python train.py --experts_per_token=4 --moe_layers=[0, 1, 2, 3, 4, 5, 6, 7, 8, 9, 10, 11, 12] --router_score="softmax" --balance_loss=0.00255 --balance_bias=false --init_std_router=0.0126 --vocab_size=29640 --optimizer="muon_variant" --lr=0.00292 --beta1=0.95 --seq_len=512 --dataset="wikipedia_en"
Below are experts of layer 10 (counted from 0) of a mixture-of-experts language model. Rows are named router (the router's row for the expert), up (a neuron's input weights, with its number) and show model dimensions 0-255. Each number is 128 + 32 x the weight over its row's rms, rounded and kept within 0 to 255.
After each expert's rows: a language model's description of what the expert responds to; "comes after" lists some tokens at least twice as common just before its tokens as in all text. This comes from a sample of Wikipedia text that the model never trained on. Tokens count by the router's weight.

# expert 35
router [ 97 106 171 129 166  94 139 125 125 182 104  62  82 154 145  86 159 182 145  96 193  99 153 156 121 200 118 191 137 108 131 140 165 121 117  95 100  98 115 126  79 188 155  82 127 142  94 136 137 138  67 138  93 135 107 126 102 131  98  85 152 100 110 117  81  70 135 153 107 100 135 106 153 167  92 135 132 114 117 150 128 127 112 123 159 115 122  69 182 113  99 160 107 155 157 135  87  83 123 175 125 118 142 115 135 118 148 169 104 206 115 164 212 131 140 140  97 130 126 153  99 171 134  95 178 163 170 154 114 116 108  80 192 163  88 129 112 154 110 106 185 173 139 139 158  79 131 117  89 150  77 160 144 132 106 112 123 171 121  78 172 149 125 131 116 179 171  60 106  98 193 148 113  96 132 175 155 152 135 179  98 129 120 155 106 114 120 123 117 106 130 126 157 154 121 155 121 120 159 161 125  90  94 111 182 142 150 145 114 132 165  58 114 135 115 130 149 158 137 207 152 185 148 123 118 119 173 181  74 110 144 106 155 107 110  83 125 179 142  92 169  58 147 138  73 163 120 198  86 121  96 154 159 135 211 169]
up0 [182 127 181 175 114 124  56 191  81 137 136 111 224 119  63  87 112 119 149 142 186 130 109 178 195 155 164 172 133 209  99 106 131 135  89 168  94 232  85 145 126  92 127 101 115 110 143 155 136  99 116 153  91 112 124 114 104 132 125 168 102 175 186 159 125 164 115 138 118 136  92 100  99 151 142 157 135 126 106 145 112 161 144 173 105 120 147 114 147 130 159  96  70 172  98  48 170 135 133 136 105 146 121 169  76 125 104 159 128 171 145 117 144 139  96 129 129 119 104 163 115 123 161 130 165 146 163 158 142 129 136  43  91 117 111 169 134  82  96  92  95 115 156  90 153 125 126 119 120 162 134 113 159 109 140 136  91 142 116 141  71 149 143  98 147 108 130 156 111 177 152 157 108  80 183 151  99 129 113  94 138 114 141  80 106  69 115 144 132 150 134 105 135  63 105 107 106 100 133 118 141 141 114  72 125 145 127  96  80  83 121 120 147 155 107 149 237 132 108 133 154  83 153 138  79  93  66 200  76  79  76  59 149 144  87 157 120 133 149 118 162 106 117 116 100 118 102 166 120 154 114 161 126 133 168 110]
Past participles and verbs after was, to or a comma that report events, e.g. released, played, won, located, died, signed.
comes after: " was", " to", " and", " is", " he", " also"

# expert 43
router [143  85 131 174 176 149 158 168 101 143  96 121 106 149  76 140 138 114 178  90  80  87 128 157  73 118 117  99 159 133 125 102 130 162 132 111 142 127  75 167 152 180 135  80 126 105 105 123 180 168  78 145 124 180  55 150 127 159 110 147  87 129  94 171 132  76 174 109 119 131 137 109 146 105 157 122 130 111  98 117 157  72 155 126 170 119 159 150 152 161 134 114 124  79 133 118 140 153  65 148 154 133 110 134 117 137 178 168 136 168 118  98 133 115 158 130 142 114 156 142 156 153 196 191 162  90 146 166 102 126 131  70 159  96 158  91 107 139 109  70 147 144 174 173 155  67 131 105  60 142 124 129 130 112 147 160 121 156 195  99  82 160 146 118 196 175  75  96 183 105  89  74 155 174  91  87 148 138 199 142 164 177 123 142  75 129 102  91 120 133  75 130 138 148 133  94  96 145 166 156 135 163  77 174 111 160 127 177  93 157  91 139 124 134  82 189 104 173 142 127 130 139 112 107  98 107  65 167 116 160 145  86 121 123 143 127 113 126 130 112 138  64 184 182 152 181 152  58 176 108 162  75 121 153 145 137]
up0 [121 158  87 226 111 182 120 123  95 144 129  89 169 127 107 150 205 131 162 150 113 126 159 139 108 101 126 150 157 115 167  72 112 148 106 136 135  95  84 127 126 132 142 155 130 156  99 136 147 156 134 139 119 142 130  28  93  62 153 184 150 161 119  98 142 110 117 152 128 168 177 119  69 158 108 181 133  80  77 153 116 149 100 102 104  83 126 150 104 130 181 178 174 157 145  48 109 150 109 168 119 159 133 182 122 103 167 169 173 126 135 128 162 115 125 132 109 161 110 139 123 162 126 128 158 121 122 137 104 144  96 141 146 105 136 134 104 110  94 105 133 115 117 174 115 177  98 104 101 106  85 208 137 116  82 130 100 112 131  74  92  62 125  70 134 159 124 108 142  87 122  82 145 161 156 149 132  88 149 154 133 170 131 163 115 123  74 112 126 184  69  48 136 129 138 108 110 176  89 154 182 174  73  92 123 190 133 119  57 169 138 102 188  91 153 148 103 168 127 143 104 122 121 132 107 156 189 139 140 140 147 151 169 122 194 170  86 116 119  96 133 135 127 112 145 188 141  80 163 162 191 105  73 132 125 160]
Verb stems and short word-initial pieces after a subject or "to" in plot summaries, e.g. smashes, stabs, wakes, moved, returned.
comes after: " to", " was", " and", " he", " is", " \""

# expert 19
router [131 136  87 112  91  87 123 159  68 100 137 174 176 137 110 228 116 174 151 148 133 129 138 158 113 153 112 167  34 157  95 157 134 103 169 174 132 139 138 101 146 102 122  87 128 115 145 118 123  86 222  81  54  97 123 100 125 151  80 102 131 131 117 112 194 187 165 121 123 142 165 157 125 149  50 169 134 116 136 114  79 110 132  94 108 117 134 169 156 118  80 152 137  92 130 158 135  88  73 162 137 116 136 159 136 148 151 163 150 100 166 140 117 125 125 145 136 144 141 185 131 177 154 112 113  97 172 157 162 114 138 192 161  90 178 138 139 114 147 156 185 169 120 202  90  98 132 100 109 145 112 137  57  79  88 125 197 105 109 133  87 151 151 147 151  98 136 157 124 200  73 122  98 103 125  88 162 162 149 117 131 160  65  74 166 156 159 191 127 140 137 128 160 133 127 121  93 138 129 148 143 115 171 120 175 146 121 102 139 155 151  97 113 128 156 105 140 132 158 134  80 128 151 167 142  80 224 139 160 135 160 122 165 139 181 119 125 174 150 110 100 149 145  96 144  84  83 132 143  75 142 137 146 119  71 125]
up0 [ 97 146 142 135 167 149 120  99 139 203 169 157  83 158 113 172  76 109  35 126 139 183 130 153 150 156 142 108 103 144 103 152  73 148 120  83 140 163 153 171 146 135  86 178 178 183 132  35 156  88 104 134 130  86 161  80 131 123 112  78 113 147 113 157 129 158 110 123 146 176 130  94 106 153 103 114 143  99 121 111 176 123 138  99  79 143 107  83  83 109 123 173 121  54 114 173 143 132  63 131 138 137 143 166 152 105  65 152 168 136 171 158 193  82 157  97 157 181 217 124 140 101 127 128  96 113 151 193 113 166 112 102  72 117 111 127  98 132  49 165 138 132 153 130 128 119 110 159 108 115 147 132 171 115 173  92 115  90 172  92 137  88 114 162  95 105 154  87 115 134 159 109 143  83 134 119 113  98 146 173 171 153 143 185 138 134 107 158 104 132  87 156  94 145 164 130 119 140  96 130  81 148 123 139 146  93 113  90 115 129  75 139 167 160 191 124 163 100 177 114 101  66 136 115 145 143 129 115 130  91 134 130  93 169  98 127 157 138 149 147 170 123  84 173 141  84  42  90 141  72  99 133  93 140 150 120]
Articles and determiners after prepositions or verbs in running prose, chiefly "the", also The, a, its, this, their, same.
comes after: " of", " in", ".", " to", " for", " on"

# expert 30
router [ 75  92 109 107 109 133 142 133 161 175 176 118 106 117 124 133  36 141 133 102 132 145 112 148 115 146 153 107 143 178 141  81 117 149 136 176 118  75 166 139 124 118 137 127 149 126 112 124 156  59 144 121 135  79 133 161  90 119 162 131 147  96 122 127 130 134 167 185 104 146 123 130 105 146  90 166  98 154 122 153 117  88 138 184 176 110 153 158  45 116 153 122 206  86  98 127 109  80 141 171  83 185 125  99  95 127 138 102 125 183 112 101 118 116 109 152  86 151 153  82 101 103  83 127  92 211 116 127 138 161  73 109  97 171 154 152 116 107 201  95 132  93 173 118 154 136 161 119  74 140 146  78 124 144 168  91 130 152 108 182 200  88 118 110 125 148 212 177 154 127 128 113 138 128 149  96 139  95 121 107 114  93  88  69 220 141 128  94 110 124  83 141 194  95 142  80 162 123  60 125 105 140 103  98  76 141 126 169 157 144 104 169 135  73  98 103 117 133 119 159  97 155 201 163 163 160 112 146 129 127  91 121 194  74  70 144 137 138 120 151 161 115 150 121 135 142 119 143 140 102 132 161 140 144  42 119]
up0 [135 133 140  50 125 133 170 152  75 160 137 145 122 147 149 136  93 134 195 143 148 181 104 173 126 147 128 167  84 148 152  67 156 155 177 150 107 160 133 152 131 126 140 156 142  54 135 154  97 120  96 200 125  67 161 164 102 115  93 156 121 161 157 172 115 130 112 123 164 127 105 119 113 104 163 124 100 155 104  97 112 171 105 133  91 172 128 107  80  65 140 147 181 115  99 114 160 101 105 109 101 151 120  94 188 142 109 101 125  99  94 118 102 103 181 191  36 161  90 114 126 143 128 126 162 165 152 126  81 157 198 167 130 134 129 146  88 130 159 141 163  69 105 136 109 132 135  92 113 175  60 193 109  76 134 155 124 112 128 147 150 118 102 156 128 158 175  91 179 159 152 142 117  94 110  93 130 108 132 101 145  89 156 116  89 139 164 187 149 121 113 118  78 150 118 198 160 177 158 137 164 141 130  46 161 156 100 105 124 169 100 165 154 106  88 131 166  92 126 168 122 134 130 168  75 143 120 110 101 120 141 119 101 139  73 190 116 156 166 155 115 141  70 200 139 117 171 102 189  80 147 160 145 143 145 186]
Digits in measurements, coordinates and statistics, plus units like km, mi, ft, kg, million and UTC.
comes after: ".", "–", " (", ",", "00", "0"

# expert 4
router [164  69 131  82 117 105  97 119 119 124 151 126 142 123 152  67 161 130  95 133 142  70 154  81  68 145 148 135 204 155 127 155 136 130 141 133 148 113 168 158 123 166 120 170 161 157  90 158 138 150  35 158 130 165 120 114 129  95 106 142  94 162  67 131 222 105 148 154 117 123 172 161 119 145 121 137 139 125 138  98 169 119 101 135 116 121 113 139 144  92 144  89  91 119 134 167 173 149 185 162 125 123  74 109 151 145 165 117 152 114 232 134 172 163 155  58 162  70 147 157 134 177 112 109 149 111 132 134 157 138 113 119 107 105  99 164 136 100 109 201  85 115 100  94 118 162 159  96 148  55  90 174 116 204 130  75 100 144 145 133 118 159 141 115 205 193  87 115 138 147 120 122 118 124  99 173 134 159 103 111 138 178 125 109 123 105 158  95 123 120 202 154 162  86 160 113 130 117 141 141 134 111 172  88 130 113 150 147 166 113 121  87 109 154 106 162 149  98 171 111 205 112 115 114 120  83 164 178 137 157 136 139 139  88 198 105  93 114 183 130 171 148 156 120 109 103 149 116 131 137 119 159  77 122  33 101]
up0 [135 145 221 154 136 142 184 119 171 110 133 139 105  62  90  80 124 127 149 124 179 114 138  89 141 164 104 110 175 148  65 124  76 152 146 200 156 100 125 159 150 137 118 155  80 147 117 105 118 118 142 140  85  94 135 166 123 162  94 132 150 205 121 143 168 155 102  89 133  87  74 128 101 180 128 133 167 139  94  50 130 159 133  76 129 154 133 136 134 122 143 126 131 147 152 132 144  99 140  89 202  82 165 107 118  90 112 171 106 110  87 150 166 129 142 153  87  58 119 176 184 164 123 141 117 116 101 129 115 132 111 162  82 167 158 131 210 117 170 188  98 126 111 106  81 154 166  92 118 160 127 142  67 113 164 122 133  37 170 120 161  80 116 114 139 128 148 151 143  93 128 172 174 104 101 111  74 179 162 128 157 122 104 139 111  38 149 127 135 111 128 131 145 145 117 137 120 108  98 125  99 107 142 104 151 179 108 118 135 120 147 126  74 141 164 162 181 120 110  80 143 135 138 143 115 132 165 160 157 150 162 104  69 172 163 135  79 168  98 131 181 146  83  88 133 186 172 132 147 208 178 153 134 143 113 144]
Abstract or topic nouns after the, a or a possessive, often before of, such as film, release, support, series, development.
comes after: " the", " a", "'s", "==", " The", " his"

# expert 26
router [122 119 111 174 156 130 178  78 114  99 139 103 149 148 129  90 138 138 116 115 110 111 101 100 139 144 115 125 112 121 111 122 155 118 116 166  94  72  87 181 150 174 143  58 134 135 104 183 127 160 101 120 130 120 136 135 143 168 164 169 178  91 125  59  93  50 119 157 131 127 120  91 168  95 157 122  68  81 154 128 126 156 119 175 130 166 140 155 158 129  97  70 158 172 152 125  97 123 114 185 123 163  93 114 159 139 117 131 162 157 147 155 161 143 160 200 124 154 161  88 132 141 152 157 139 221  90 175 102 143  79 136 141 142 106 142 127 167 148  81 153  81 139 122  91 121 150 136  43 119 115 130 141 111  77  77 121 155 128 159 125 152 146 167  95 150 118  74 114 132 168 140 157 125 138 139 128 105 137 143  84 123 185 173  71 113 162 102  75  86  94 164 136 157 113  89 167  71  70 165 106 145 114  92 102 110 149 102 158 145 104  84 170  59 166 152 141  85  43 112  67 196 152 185 161 111 124 142 164 148  97 139 123  72 102 124 190 111 146 189  79 139 125 147 103 165 129 191 108 157 136 162 147 118 118 125]
up0 [152  70 124  93 118 112 145 163  36  76 141 142 132 119 136  84  80 117  91 131 105 105 172 130 158 132 128  68 126  55 153 175  41 140 123 148 108 170 122 118 100 118 130 130 126 100 119 170 158 181 125 133 171 203 181 111 199 146  60 156 135 140 112 143 188 110 145 126  64 148 111 154 155 139 105 131  70 109  99  93 144 148 105 217 123  93 110 112 160 159  35 131  78 141 189 156 143 159 126  83 126 133 110 145 136 132  92 134 167 179 115 192 132  98 151 155  92  49 108  94 180 115 110  94 153 175 134 159 106 144 137 114 124 102 147  80 124 131  95 158 103 106 101 109 131 112 109 135  81 106 137 105 159  81 110 171 123 135 135 134 118 143 160  76 140 136 159  99 127 162  96 114 178 159 110  97  82 128 127 126 125 102 174 128 151 102 197 142  72  85 159 100 135 138 106 180 112  81 136 151 136 106  94 104 119 122 121 102  90 172 114 148 132 139 128 139 144 105 132 138 147  79 114 133 174 127  80 125 125 125 138 152 124 124 113 122  75 162 101 124 146 114 132  93 118 103 194 116 161 122 102  97  22  63 166 109]
Short values in table cells and track lists, such as small numbers, Yes/No, Ret, QF, and the .S of U.S.
comes after: " ", " |", "–", " U", "|", "20"